config = dict(
    hidden_act='swiglu',
    moe_layers=[2, 3, 4, 5, 6, 7],
    attn_scale=0.125,
    parallel_block=False,
    batch_tokens=[65536, 131072, 262144],
)
Below are experts of layer 5 (counted from 0) of a mixture-of-experts language model. Rows are named router (the router's row for the expert), gate (a neuron's input weights, with its number), up (a neuron's input weights, with its number) and show model dimensions 512-639. Each number is 50 + 15 x the weight over its row's rms, rounded and kept within 0 to 99.
Before each expert's rows: "gets" lists some tokens that make up at least twice as much of what it gets as of all text. This comes from a sample of Wikipedia text that the model never trained on. Tokens count by the router's weight.

# expert 6
gets: ",", " and", " of", " to", " was", ", and"
router:35 32 63 32 63 29 44 44 45 35 61 25 56 47 51 67 38 22 36 58 50 67 39 52 37 51 30 54 55 39 57 35 49 47 62 59 51 59 33 50 73 48 18 78 75 51 26 34 66 53 49 33 38 33 51 54 35 12 42 43 36 50 83 63 72 58 68 56 64 51 85 55 31 57 48 54 62 45 35 55 64 62 47 41 83 41 81 36 53 47 84 36 64 58 57 46 54 56 62 69 38 67 65 60 47 29 45 70 28 32 35 71 26 46 69 09 38 48 46 62 26 60 53 67 61 50 66 38
gate0:69 54 55 38 37 66 57 64 54 33 57 22 47 25 69 51 41 53 62 22 54 50 39 67 39 54 49 46 68 67 46 90 49 69 39 54 83 38 44 52 40 08 53 41 50 39 63 60 28 63 63 72 44 49 54 43 43 55 61 66 63 60 43 24 59 68 47 51 35 45 64 23 24 66 35 67 66 52 56 74 44 36 58 47 39 23 57 58 36 83 45 36 44 67 53 58 59 50 32 12 48 37 50 42 62 44 37 56 60 54 39 37 47 51 67 60 43 39 25 70 58 39 67 11 55 39 27 35
up0:47 59 63 71 47 16 55 60 60 60 54 45 14 58 48 45 45 41 46 40 44 52 64 44 43 37 63 36 81 64 70 69 45 53 81 60 40 82 72 54 51 36 32 47 55 52 56 46 76 53 39 37 48 59 60 45 51 56 42 66 49 42 44 33 67 30 45 63 37 43 66 52 54 52 44 45 27 28 62 29 40 55 59 52 31 50 65 58 38 54 51 27 38 88 82 40 27 77 39 56 56 55 74 60 54 43 32 36 34 52 25 47 48 68 59 40 42 70 38 60 59 26 56 42 54 44 54 67
gate1:63 41 69 71 51 44 35 50 42 43 56 02 42 66 42 38 41 23 34 40 35 42 64 58 54 38 31 66 21 22 60 50 45 49 46 59 35 45 55 53 43 47 50 72 55 54 14 42 44 62 22 42 49 61 57 56 48 59 28 49 21 54 59 32 71 30 53 56 52 38 45 34 43 92 39 33 66 60 34 51 75 66 44 43 28 28 50 21 44 56 52 86 61 41 69 50 60 58 66 69 69 45 47 53 83 48 41 52 14 44 65 43 52 78 61 35 30 39 42 37 63 43 71 39 59 49 34 32
up1:55 23 37 61 67 78 44 25 38 64 58 78 59 32 47 60 59 47 62 68 45 46 57 61 41 68 46 48 80 55 36 55 32 21 49 59 35 64 48 38 60 51 27 20 62 41 41 48 47 31 37 45 43 47 61 49 75 66 21 45 24 58 63 16 73 59 34 50 51 69 21 57 36 34 31 51 46 43 68 51 51 78 33 47 49 38 19 54 51 57 55 68 63 44 57 36 47 00 78 28 38 23 39 32 54 50 35 33 51 44 66 53 30 47 43 74 52 50 43 58 52 60 28 79 39 63 25 36

# expert 1
gets: " to", " in", " for", " by", " in the", " of"
router:19 47 80 27 29 29 48 25 10 35 79 31 53 58 46 39 52 53 49 44 78 67 57 57 19 60 56 59 41 59 57 28 65 28 36 51 51 56 55 36 42 43 55 76 42 54 48 65 79 49 56 50 37 56 62 69 34 50 49 30 36 51 53 58 41 49 39 70 60 45 87 66 53 76 50 47 65 31 40 68 78 75 46 51 77 54 65 41 50 63 32 63 56 33 69 68 47 50 42 53 56 58 54 58 71 45 56 24 44 39 73 64 34 59 64 17 52 31 42 34 35 73 24 54 49 73 61 24
gate0:43 19 61 47 51 39 46 54 36 46 66 46 46 64 30 51 30 54 64 62 46 69 56 39 43 64 46 33 63 30 87 51 35 57 62 74 51 78 25 32 61 46 56 45 34 33 49 54 50 44 52 15 38 50 88 74 49 33 26 34 57 47 54 46 56 31 60 47 70 41 47 85 64 61 64 35 42 50 54 60 49 60 36 43 42 24 59 28 47 71 60 40 54 70 23 74 41 55 41 65 43 45 60 58 55 43 96 73 33 50 39 33 59 43 17 55 27 69 72 60 51 60 63 69 56 52 58 52
up0:63 39 37 29 41 69 54 48 51 41 50 70 49 75 43 41 34 41 47 54 45 74 56 39 46 41 68 25 68 53 45 54 67 55 45 56 73 37 52 34 55 35 61 31 57 25 57 74 50 18 42 58 33 26 48 68 56 39 39 33 47 44 28 59 47 51 21 41 34 83 79 92 55 51 56 58 34 54 46 36 54 68 64 39 57 59 60 41 27 68 44 18 46 41 73 31 79 72 37 34 52 38 57 15 61 67 52 59 79 46 27 47 29 48 36 61 29 49 63 72 59 31 73 42 66 40 29 48
gate1:57 51 36 36 36 59 44 54 52 72 63 63 43 30 56 40 56 63 55 48 42 43 48 37 42 40 54 56 31 50 34 51 49 41 30 48 41 59 70 56 49 41 33 67 47 48 43 66 40 45 31 63 84 72 55 57 53 48 64 57 32 38 40 49 46 53 60 45 56 82 34 37 39 07 39 44 32 40 70 57 66 82 38 47 74 43 49 35 68 44 58 48 45 52 29 44 49 46 43 45 75 42 60 59 31 17 68 61 57 56 69 34 45 78 70 46 77 64 51 41 50 30 57 49 63 40 79 27
up1:48 43 14 47 71 72 45 57 54 31 33 74 61 22 51 56 36 59 50 67 32 51 35 22 48 46 44 51 29 33 62 39 63 48 38 63 63 58 41 46 28 52 27 73 44 61 46 64 72 53 53 55 49 61 44 09 46 46 51 49 56 51 44 49 34 28 77 34 39 65 39 59 61 70 66 32 52 48 51 41 37 50 57 50 36 53 41 50 33 46 48 38 60 50 43 30 57 36 38 52 92 71 49 11 45 39 51 67 31 38 55 43 28 44 48 50 58 37 64 49 38 50 57 64 35 47 61 52

# expert 8
gets: "1", "2", " P", " B", " N", " H"
router:60 38 19 39 43 48 43 59 58 41 46 32 67 45 54 58 54 39 52 41 40 58 37 22 71 44 56 49 33 42 53 53 41 57 71 56 46 75 49 35 68 47 21 67 58 51 48 62 65 86 80 45 58 56 45 61 36 55 42 64 56 38 48 26 68 63 63 58 55 44 40 11 61 17 26 62 43 12 64 63 15 56 62 69 44 43 60 34 78 64 47 49 44 39 48 47 55 73 29 35 51 24 71 42 66 47 49 58 67 45 07 52 37 49 56 26 46 80 41 28 54 44 32 20 55 12 43 55
gate0:42 39 37 63 36 61 65 60 33 55 53 57 62 57 52 74 66 58 51 32 55 65 68 32 82 37 54 42 43 41 53 69 58 44 52 47 50 32 42 55 67 82 74 28 20 56 62 77 50 55 41 59 44 53 45 52 64 39 48 44 76 53 54 59 71 32 21 52 32 46 52 66 54 34 66 49 48 24 41 58 72 55 65 44 69 60 48 58 35 34 49 39 55 26 67 54 55 64 37 50 41 30 32 39 61 31 65 37 64 70 55 36 61 44 26 43 52 58 41 55 21 54 38 63 61 49 45 58
up0:35 42 39 45 70 71 81 67 64 31 40 57 51 33 49 61 19 57 31 33 47 30 59 45 40 38 54 70 73 42 26 47 36 56 53 65 80 27 61 46 62 37 70 42 58 77 42 62 64 64 65 80 41 51 63 40 36 52 31 35 61 57 70 39 44 57 26 31 53 33 59 52 60 12 35 47 57 58 65 77 67 22 55 50 73 67 58 66 65 39 46 51 44 72 40 44 11 46 45 54 50 43 53 33 48 38 47 54 54 52 61 46 50 37 57 56 62 56 55 31 31 19 62 05 22 36 41 79
gate1:61 27 23 51 67 09 67 39 45 67 55 69 44 42 42 26 82 81 56 46 38 56 45 42 47 73 40 59 41 48 57 51 56 50 66 70 47 20 73 55 66 48 51 61 44 67 70 38 49 65 41 61 59 62 53 43 61 73 51 23 62 40 39 43 42 49 47 77 40 58 54 51 68 43 35 35 21 57 45 51 63 59 58 46 69 21 82 41 65 50 43 75 51 70 43 23 29 73 45 53 46 20 39 44 22 47 40 69 41 27 69 75 59 70 51 29 35 32 45 86 46 23 50 36 51 46 49 36
up1:29 67 40 42 43 52 35 22 38 34 57 55 44 11 58 76 40 73 49 39 50 60 51 32 38 84 71 78 53 44 63 44 66 54 78 64 49 53 52 53 19 45 61 47 76 34 50 70 66 36 63 66 50 65 44 46 74 42 62 54 48 71 41 42 44 50 44 67 56 28 35 49 54 36 47 44 54 46 23 58 53 61 35 47 47 47 49 32 49 49 45 53 45 56 71 27 71 50 49 50 23 32 54 41 62 52 52 64 60 44 66 69 35 39 26 33 59 55 47 31 37 29 17 38 52 25 65 50

# expert 7
gets: ".", "\n\n", ",", "s.", ").", "\""
router:59 23 42 57 50 36 39 65 38 46 63 47 42 37 29 63 50 44 64 76 61 55 40 54 36 55 47 44 58 39 48 49 53 67 55 82 35 57 28 55 80 55 35 42 73 38 33 35 34 62 56 24 24 49 02 30 64 44 37 63 47 51 58 47 66 49 58 18 58 54 46 33 38 42 56 56 56 58 35 30 62 54 67 38 13 66 54 68 53 20 74 26 60 53 20 48 26 33 47 70 29 67 30 40 45 36 55 65 52 64 42 41 60 25 43 53 43 47 54 46 55 74 86 36 44 61 56 81
gate0:40 56 57 33 50 60 67 29 39 60 63 53 31 59 87 51 46 58 49 47 49 66 68 56 41 44 35 66 23 55 52 60 56 62 41 65 66 59 59 84 58 68 47 53 44 38 46 37 54 06 28 60 58 25 56 55 49 55 43 31 46 53 51 48 33 41 56 44 33 44 27 47 63 64 41 34 39 42 51 43 25 42 28 44 08 57 55 43 40 31 22 41 58 53 59 48 33 52 27 56 68 42 46 39 44 24 38 57 41 68 75 14 35 36 40 59 26 62 51 50 43 65 53 57 43 89 45 39
up0:52 56 34 63 59 49 49 25 50 48 52 43 47 56 65 68 42 42 58 65 39 25 74 60 37 51 52 71 39 27 43 38 47 37 44 34 46 61 54 59 46 64 77 44 65 73 71 44 45 16 58 24 12 43 56 55 41 56 40 36 23 23 64 75 54 47 82 47 54 48 38 59 46 51 46 57 14 28 66 68 68 77 49 65 46 53 48 38 59 78 27 44 35 91 55 67 54 36 97 51 24 29 33 47 38 38 39 70 33 42 52 44 37 35 77 33 49 69 42 63 40 18 57 57 52 40 58 68
gate1:57 37 54 60 39 44 72 55 67 67 36 37 30 25 43 52 44 63 66 46 56 36 51 62 58 54 18 48 56 62 43 42 59 31 47 33 47 47 61 49 56 40 59 30 99 77 70 71 44 62 39 55 37 22 57 55 25 37 33 44 68 46 47 65 30 64 37 17 32 41 93 93 34 55 73 60 39 57 70 58 41 65 49 48 43 28 34 51 47 61 38 83 52 42 48 54 42 53 39 49 54 44 63 42 63 59 65 54 74 44 74 58 63 71 53 08 41 57 83 66 87 43 39 59 57 46 57 41
up1:60 56 43 49 57 70 39 46 42 52 44 54 39 40 41 30 61 61 49 41 53 41 36 38 32 45 28 39 46 22 47 64 36 48 75 55 84 41 65 50 61 45 60 46 79 61 24 56 47 54 74 47 52 32 48 60 71 56 60 44 39 58 63 45 51 36 30 63 09 62 63 62 51 44 69 52 45 59 49 65 41 51 69 51 63 21 37 48 67 61 56 32 75 41 40 28 30 35 46 47 37 41 60 56 36 44 77 74 44 59 30 48 42 67 85 39 26 55 49 45 59 49 44 37 26 52 20 13

# expert 14
gets: "2", "1", "0", "3", "5", "4"
router:59 37 37 48 44 39 43 47 32 71 56 37 11 28 56 50 55 71 53 60 50 46 50 69 46 37 60 53 52 35 53 37 46 54 51 59 19 33 63 81 32 29 26 42 67 54 42 39 54 52 67 60 80 36 64 39 67 65 33 62 44 46 69 57 54 48 31 47 23 60 37 46 67 51 67 70 33 57 53 26 37 54 63 38 41 40 54 43 69 57 86 35 55 68 59 74 51 30 39 31 46 51 46 70 10 64 59 61 42 37 51 44 58 47 41 66 80 72 76 48 39 21 64 49 63 14 51 65
gate8:62 56 27 57 57 49 50 46 41 20 77 52 59 64 67 33 49 74 39 70 37 59 36 81 66 65 53 43 49 39 32 12 39 69 54 79 80 55 53 59 73 66 48 47 50 94 43 57 38 43 62 60 53 70 25 43 29 28 42 25 83 69 42 64 71 41 46 58 47 50 63 48 77 63 51 73 51 20 33 26 21 34 48 43 32 55 71 57 28 55 42 18 53 62 75 33 20 49 46 42 34 30 66 23 24 48 17 35 45 36 43 55 39 53 18 54 54 43 82 55 50 43 56 61 29 61 46 50
up8:55 76 49 58 55 54 66 66 58 52 28 61 21 52 68 40 36 36 47 80 50 36 36 62 52 50 63 63 60 53 42 52 82 28 55 45 74 50 34 37 42 49 39 52 25 54 52 71 40 64 71 46 38 72 24 49 52 69 51 30 39 43 35 31 47 39 27 53 39 65 44 37 50 48 59 70 56 36 45 55 49 49 49 35 47 50 51 22 45 44 42 69 50 54 42 71 33 64 46 56 37 69 55 52 52 50 52 41 48 40 38 27 56 16 58 42 27 33 26 62 61 12 50 55 39 67 68 25
gate9:40 55 54 50 32 68 20 37 50 47 47 58 72 71 43 47 54 61 47 21 72 12 81 53 56 29 28 45 53 26 30 60 65 54 32 75 52 60 31 91 30 64 41 32 57 58 31 43 40 69 51 44 43 49 50 52 29 55 57 50 47 51 38 59 55 43 73 47 53 66 56 49 46 41 57 59 60 70 60 52 45 44 50 40 27 71 47 58 49 68 51 67 50 71 41 58 40 52 33 30 48 44 62 59 44 11 46 69 45 48 45 52 59 48 52 34 48 48 63 89 72 60 30 53 40 64 42 40
up9:44 26 57 26 77 49 39 53 51 65 52 47 20 54 47 38 56 60 63 69 30 42 33 50 65 71 51 56 37 56 45 26 80 31 61 61 81 49 58 75 51 61 32 44 55 48 76 59 66 44 32 81 67 59 27 60 44 54 77 66 27 81 44 47 63 51 50 47 55 31 46 45 54 59 17 35 50 50 49 47 33 24 48 69 44 28 45 65 52 63 61 66 15 54 49 44 48 25 27 65 44 51 32 55 64 36 59 85 43 56 46 81 41 38 55 54 23 40 46 39 29 52 46 64 52 35 57 60

# expert 11
gets: " | ", ".", " |", "-", "–", ":"
router:24 57 33 37 60 51 55 50 68 52 69 59 28 57 00 42 42 58 71 62 52 50 60 71 43 25 65 65 47 29 57 57 58 62 27 48 58 41 52 51 30 41 50 31 74 39 55 22 26 79 28 59 68 33 64 48 46 57 43 43 47 49 74 39 52 31 32 52 50 35 61 47 40 48 60 56 50 75 61 57 56 36 26 52 50 43 36 61 51 57 55 47 57 73 29 31 52 76 53 51 74 40 50 63 54 65 46 50 51 76 51 63 50 53 77 62 51 71 45 38 36 47 63 50 61 42 47 37
gate8:37 96 52 54 59 30 61 17 64 91 67 72 30 64 43 76 36 49 40 51 69 43 46 45 40 55 47 38 33 57 47 60 46 58 48 60 69 54 68 27 53 47 36 43 24 49 37 75 26 59 59 64 69 62 59 25 43 18 45 44 26 49 60 23 50 70 47 49 62 50 39 54 32 67 46 32 53 50 47 45 44 53 78 65 54 30 55 70 45 44 13 64 75 47 74 38 50 43 35 47 75 43 26 63 38 37 74 35 67 23 66 67 61 48 61 54 77 50 52 29 44 43 41 43 42 50 71 42
up8:64 57 31 56 62 62 54 28 22 37 44 34 74 53 67 50 52 39 43 72 52 63 87 44 39 17 61 29 69 35 55 61 40 59 55 31 71 53 26 25 51 53 21 53 51 50 65 32 44 51 33 68 43 65 53 39 39 50 53 66 52 52 54 47 11 69 36 38 61 44 58 52 55 65 36 34 12 41 61 78 83 52 49 62 39 79 43 54 46 65 85 44 43 57 60 50 51 45 63 48 37 58 80 60 50 49 58 41 44 57 59 47 37 81 55 63 32 61 47 53 42 77 40 57 35 61 60 60
gate9:52 36 45 39 48 45 39 71 32 36 47 48 61 65 37 53 31 74 72 36 59 42 76 54 40 39 72 73 61 52 85 88 99 64 67 64 51 74 51 54 37 75 51 21 59 28 50 55 53 57 60 69 31 56 56 55 48 51 58 71 69 47 28 65 59 62 26 47 74 43 68 53 75 38 59 57 81 60 39 52 50 47 24 36 51 17 29 70 38 45 48 30 58 28 55 26 65 43 72 44 46 60 41 64 45 40 55 57 73 54 42 43 50 55 48 43 46 37 64 73 26 73 44 47 62 48 69 62
up9:24 58 73 41 43 34 52 72 73 75 46 49 33 39 49 50 42 47 53 58 59 50 43 65 45 26 63 12 58 37 31 33 31 48 38 86 45 72 68 38 65 58 25 73 64 58 29 12 45 73 65 36 61 36 49 36 59 43 58 22 38 48 35 51 42 46 46 49 62 24 76 61 58 22 54 40 51 49 33 70 62 34 38 39 83 69 56 36 37 46 30 60 43 68 41 62 66 61 65 46 68 63 55 37 46 40 69 53 00 58 61 37 58 51 72 49 69 69 30 49 49 57 57 39 47 88 42 38

# expert 0
gets: " the", "'s", " of the", " The", " a", ", the"
router:22 53 53 30 44 52 67 54 30 79 54 44 54 46 61 47 64 37 49 53 65 65 69 66 49 47 48 49 61 57 30 46 89 46 45 55 14 44 54 65 57 22 26 58 54 51 62 29 18 47 38 54 53 43 42 57 49 45 45 29 38 42 65 30 53 40 35 52 52 14 85 53 15 52 59 37 33 53 42 34 85 72 29 22 84 36 54 43 52 45 67 52 81 55 68 52 72 33 46 38 58 45 55 49 74 51 40 56 23 46 30 90 67 55 76 28 53 45 46 42 27 60 55 73 49 50 56 36
gate0:49 40 35 36 51 74 47 48 51 35 37 31 55 49 29 39 72 75 64 33 36 64 54 57 37 39 48 59 39 55 44 47 51 27 31 32 47 62 18 43 44 39 44 49 38 52 49 60 54 68 69 47 41 39 46 62 51 63 47 67 54 54 66 43 29 74 55 69 35 77 28 55 25 55 73 70 53 61 58 66 41 28 32 61 73 73 43 39 43 24 49 59 42 51 53 64 62 24 53 51 70 51 65 58 60 66 49 65 57 69 61 50 52 64 21 18 47 24 64 43 45 81 68 53 41 47 60 44
up0:57 61 53 54 37 54 35 13 54 39 57 57 41 19 50 63 73 59 41 35 82 27 14 51 31 54 62 39 58 68 39 61 58 63 42 38 37 71 42 55 50 56 54 50 29 56 40 67 54 67 44 48 38 59 69 56 58 50 79 50 68 46 17 19 23 70 51 48 84 63 73 45 31 28 72 40 54 17 47 56 69 61 00 31 62 60 56 46 25 53 55 48 53 50 66 45 41 33 64 46 87 59 50 71 45 49 18 83 37 51 31 71 61 45 18 63 57 58 75 53 61 32 33 48 51 76 71 34
gate1:29 69 69 49 68 34 36 18 48 48 76 77 31 59 45 53 36 54 50 54 60 46 64 41 51 37 43 38 40 67 28 29 70 54 38 67 50 46 54 50 42 63 31 93 40 49 39 72 63 38 51 41 40 62 35 21 61 55 58 46 30 68 58 20 45 59 36 54 32 23 71 74 46 46 41 39 75 55 88 30 50 15 38 76 55 41 56 51 57 31 85 37 67 44 50 48 25 60 37 47 48 30 47 72 45 50 71 43 68 27 42 44 16 63 53 61 65 69 36 42 43 44 50 47 65 82 70 24
up1:66 70 59 41 29 53 61 43 46 62 49 24 73 29 35 42 70 26 38 48 51 57 58 61 36 76 53 37 67 32 58 51 49 44 54 23 42 45 48 33 43 37 45 66 41 52 56 63 68 43 40 51 51 39 32 72 53 41 79 30 63 51 46 58 65 64 59 49 43 52 22 29 42 58 78 63 38 20 36 60 27 51 64 67 47 55 56 02 45 44 35 74 43 30 71 56 46 28 51 49 60 67 52 33 40 34 42 65 66 67 34 36 99 64 53 18 43 48 54 68 48 81 36 41 62 61 48 29

# expert 15
gets: "\n", "i", "u", "o", "er", "ro"
router:54 71 54 65 54 67 66 43 58 56 54 35 59 63 56 42 40 50 52 51 57 32 66 31 44 52 57 34 58 48 54 31 32 31 45 46 31 51 62 52 53 81 85 46 32 58 73 74 53 47 62 29 42 53 61 40 54 25 38 76 59 49 19 47 25 65 74 49 48 50 31 57 29 34 64 54 64 70 50 49 46 51 68 52 52 56 78 38 40 82 44 53 34 49 51 49 51 31 73 62 50 59 25 60 53 66 37 40 66 58 66 60 43 54 40 70 28 40 47 49 53 59 53 52 66 31 49 52
gate0:58 49 42 49 42 45 36 60 46 45 59 54 71 54 70 62 44 74 60 45 53 50 23 31 38 28 46 83 69 12 15 71 36 13 66 62 29 65 61 47 31 79 56 58 42 36 56 56 48 50 45 38 36 57 25 17 40 51 39 45 58 68 67 65 20 31 47 16 73 65 22 57 39 25 42 43 47 39 49 59 59 50 50 09 52 52 39 52 50 61 39 61 69 40 41 61 61 87 55 43 39 62 23 56 51 64 42 53 56 42 77 59 34 49 41 48 63 72 40 69 35 52 59 49 44 24 72 46
up0:68 40 52 69 64 36 40 53 43 71 56 50 65 74 36 55 73 50 47 51 59 52 63 50 47 30 24 75 44 53 49 24 51 71 54 59 20 39 25 72 48 41 67 76 47 38 39 61 36 67 55 60 41 40 53 53 48 42 53 51 51 69 42 53 37 40 47 72 43 49 50 54 53 43 36 56 49 35 56 69 52 41 71 38 54 40 19 45 73 54 45 61 41 59 35 37 59 47 50 56 32 24 29 41 60 68 57 31 62 30 66 71 26 56 67 67 49 51 19 55 36 72 49 56 80 72 54 42
gate1:37 48 82 56 44 56 55 39 40 44 27 69 32 69 53 66 36 50 29 62 55 38 61 57 41 61 47 70 55 46 81 22 61 66 43 61 35 46 20 33 74 39 56 44 30 33 23 48 44 42 51 51 20 16 49 47 67 37 42 64 76 29 54 72 45 51 51 66 39 43 51 56 54 58 55 48 42 71 33 41 42 33 24 49 78 47 58 20 57 31 26 70 33 52 43 52 34 54 27 57 56 74 86 51 41 52 55 35 27 26 43 71 60 57 43 32 38 31 50 38 41 52 67 77 25 49 45 42
up1:63 31 36 44 36 59 16 43 35 22 70 26 44 48 35 35 37 32 38 45 51 57 83 38 23 75 82 30 69 79 41 47 48 24 39 46 44 43 56 43 61 58 40 41 33 42 45 40 20 47 58 32 53 45 55 47 32 67 71 64 60 59 76 56 36 58 58 45 60 42 31 66 50 36 34 43 40 28 54 53 36 61 49 72 50 42 18 18 57 48 31 50 46 46 40 52 49 47 43 45 62 55 75 64 52 52 53 60 56 47 51 61 77 64 41 54 62 58 76 68 77 49 54 32 43 63 31 62

# expert 4
gets: "\n\n", "\n", " | ", "| ", " (", ", "
router:62 53 40 62 55 39 55 64 57 42 67 51 42 41 46 48 45 39 80 65 58 49 49 49 69 64 31 67 25 44 79 45 65 65 35 55 47 59 70 57 54 72 29 45 89 49 41 55 46 61 60 20 46 27 18 82 46 56 56 44 73 76 43 65 71 64 73 58 60 26 40 34 57 39 53 19 52 19 61 63 36 68 49 56 43 53 48 28 52 52 23 51 53 61 32 67 57 55 36 35 21 62 35 50 58 62 32 77 28 65 56 57 67 43 58 54 40 68 56 54 57 72 45 41 71 25 60 50
gate8:85 49 65 49 61 37 46 52 59 43 57 47 29 71 70 15 59 54 40 53 92 55 37 55 38 50 64 69 51 42 48 39 19 41 75 33 27 50 44 58 27 53 60 33 26 35 44 76 38 54 47 72 79 61 51 39 74 68 26 64 49 58 32 68 55 55 51 54 30 55 75 61 51 54 83 30 37 34 73 50 57 70 51 62 54 38 38 40 63 50 33 50 32 39 73 61 44 47 41 63 32 99 52 69 45 37 39 61 55 07 62 21 46 51 44 46 29 26 76 60 45 66 50 40 40 60 11 66
up8:45 57 60 24 26 49 83 50 60 57 59 59 19 37 95 54 52 38 57 47 50 49 42 11 74 59 10 33 54 61 58 59 53 34 31 60 70 33 30 64 29 32 70 62 53 62 61 53 62 36 53 58 51 45 29 53 49 67 60 26 80 65 68 57 69 41 35 53 51 60 48 51 37 24 62 22 36 43 79 38 52 57 55 38 43 60 63 25 66 56 50 39 50 52 60 79 35 52 30 47 46 35 54 56 60 31 55 37 67 69 61 31 42 37 45 82 61 64 51 42 39 40 55 36 67 44 64 69
gate9:68 43 28 40 17 08 47 64 62 34 55 60 61 45 75 69 47 39 23 33 50 70 68 42 62 27 65 66 48 44 77 72 29 37 33 54 61 82 65 72 34 53 90 48 44 49 65 33 27 42 27 69 54 38 44 55 62 48 53 37 47 80 38 39 28 55 25 45 49 37 54 55 62 43 36 60 40 64 50 27 35 35 53 67 57 49 42 54 49 58 54 33 47 39 42 48 46 38 59 25 71 55 58 70 61 56 58 44 70 32 76 37 29 45 47 29 35 66 33 44 76 35 36 49 58 72 20 67
up9:45 58 48 62 64 71 63 51 63 57 41 52 38 75 42 53 61 26 56 46 65 44 48 66 63 58 33 54 37 43 20 40 47 29 60 44 59 31 31 65 49 37 48 57 49 44 40 36 63 62 77 63 62 85 44 64 48 52 70 68 75 53 54 47 66 46 21 70 48 35 54 10 34 56 46 69 80 24 42 60 45 52 56 50 32 42 34 67 48 58 50 58 27 34 32 55 58 11 23 63 68 51 53 39 45 66 75 29 62 50 46 45 47 34 81 46 32 51 51 48 31 33 57 59 71 28 52 35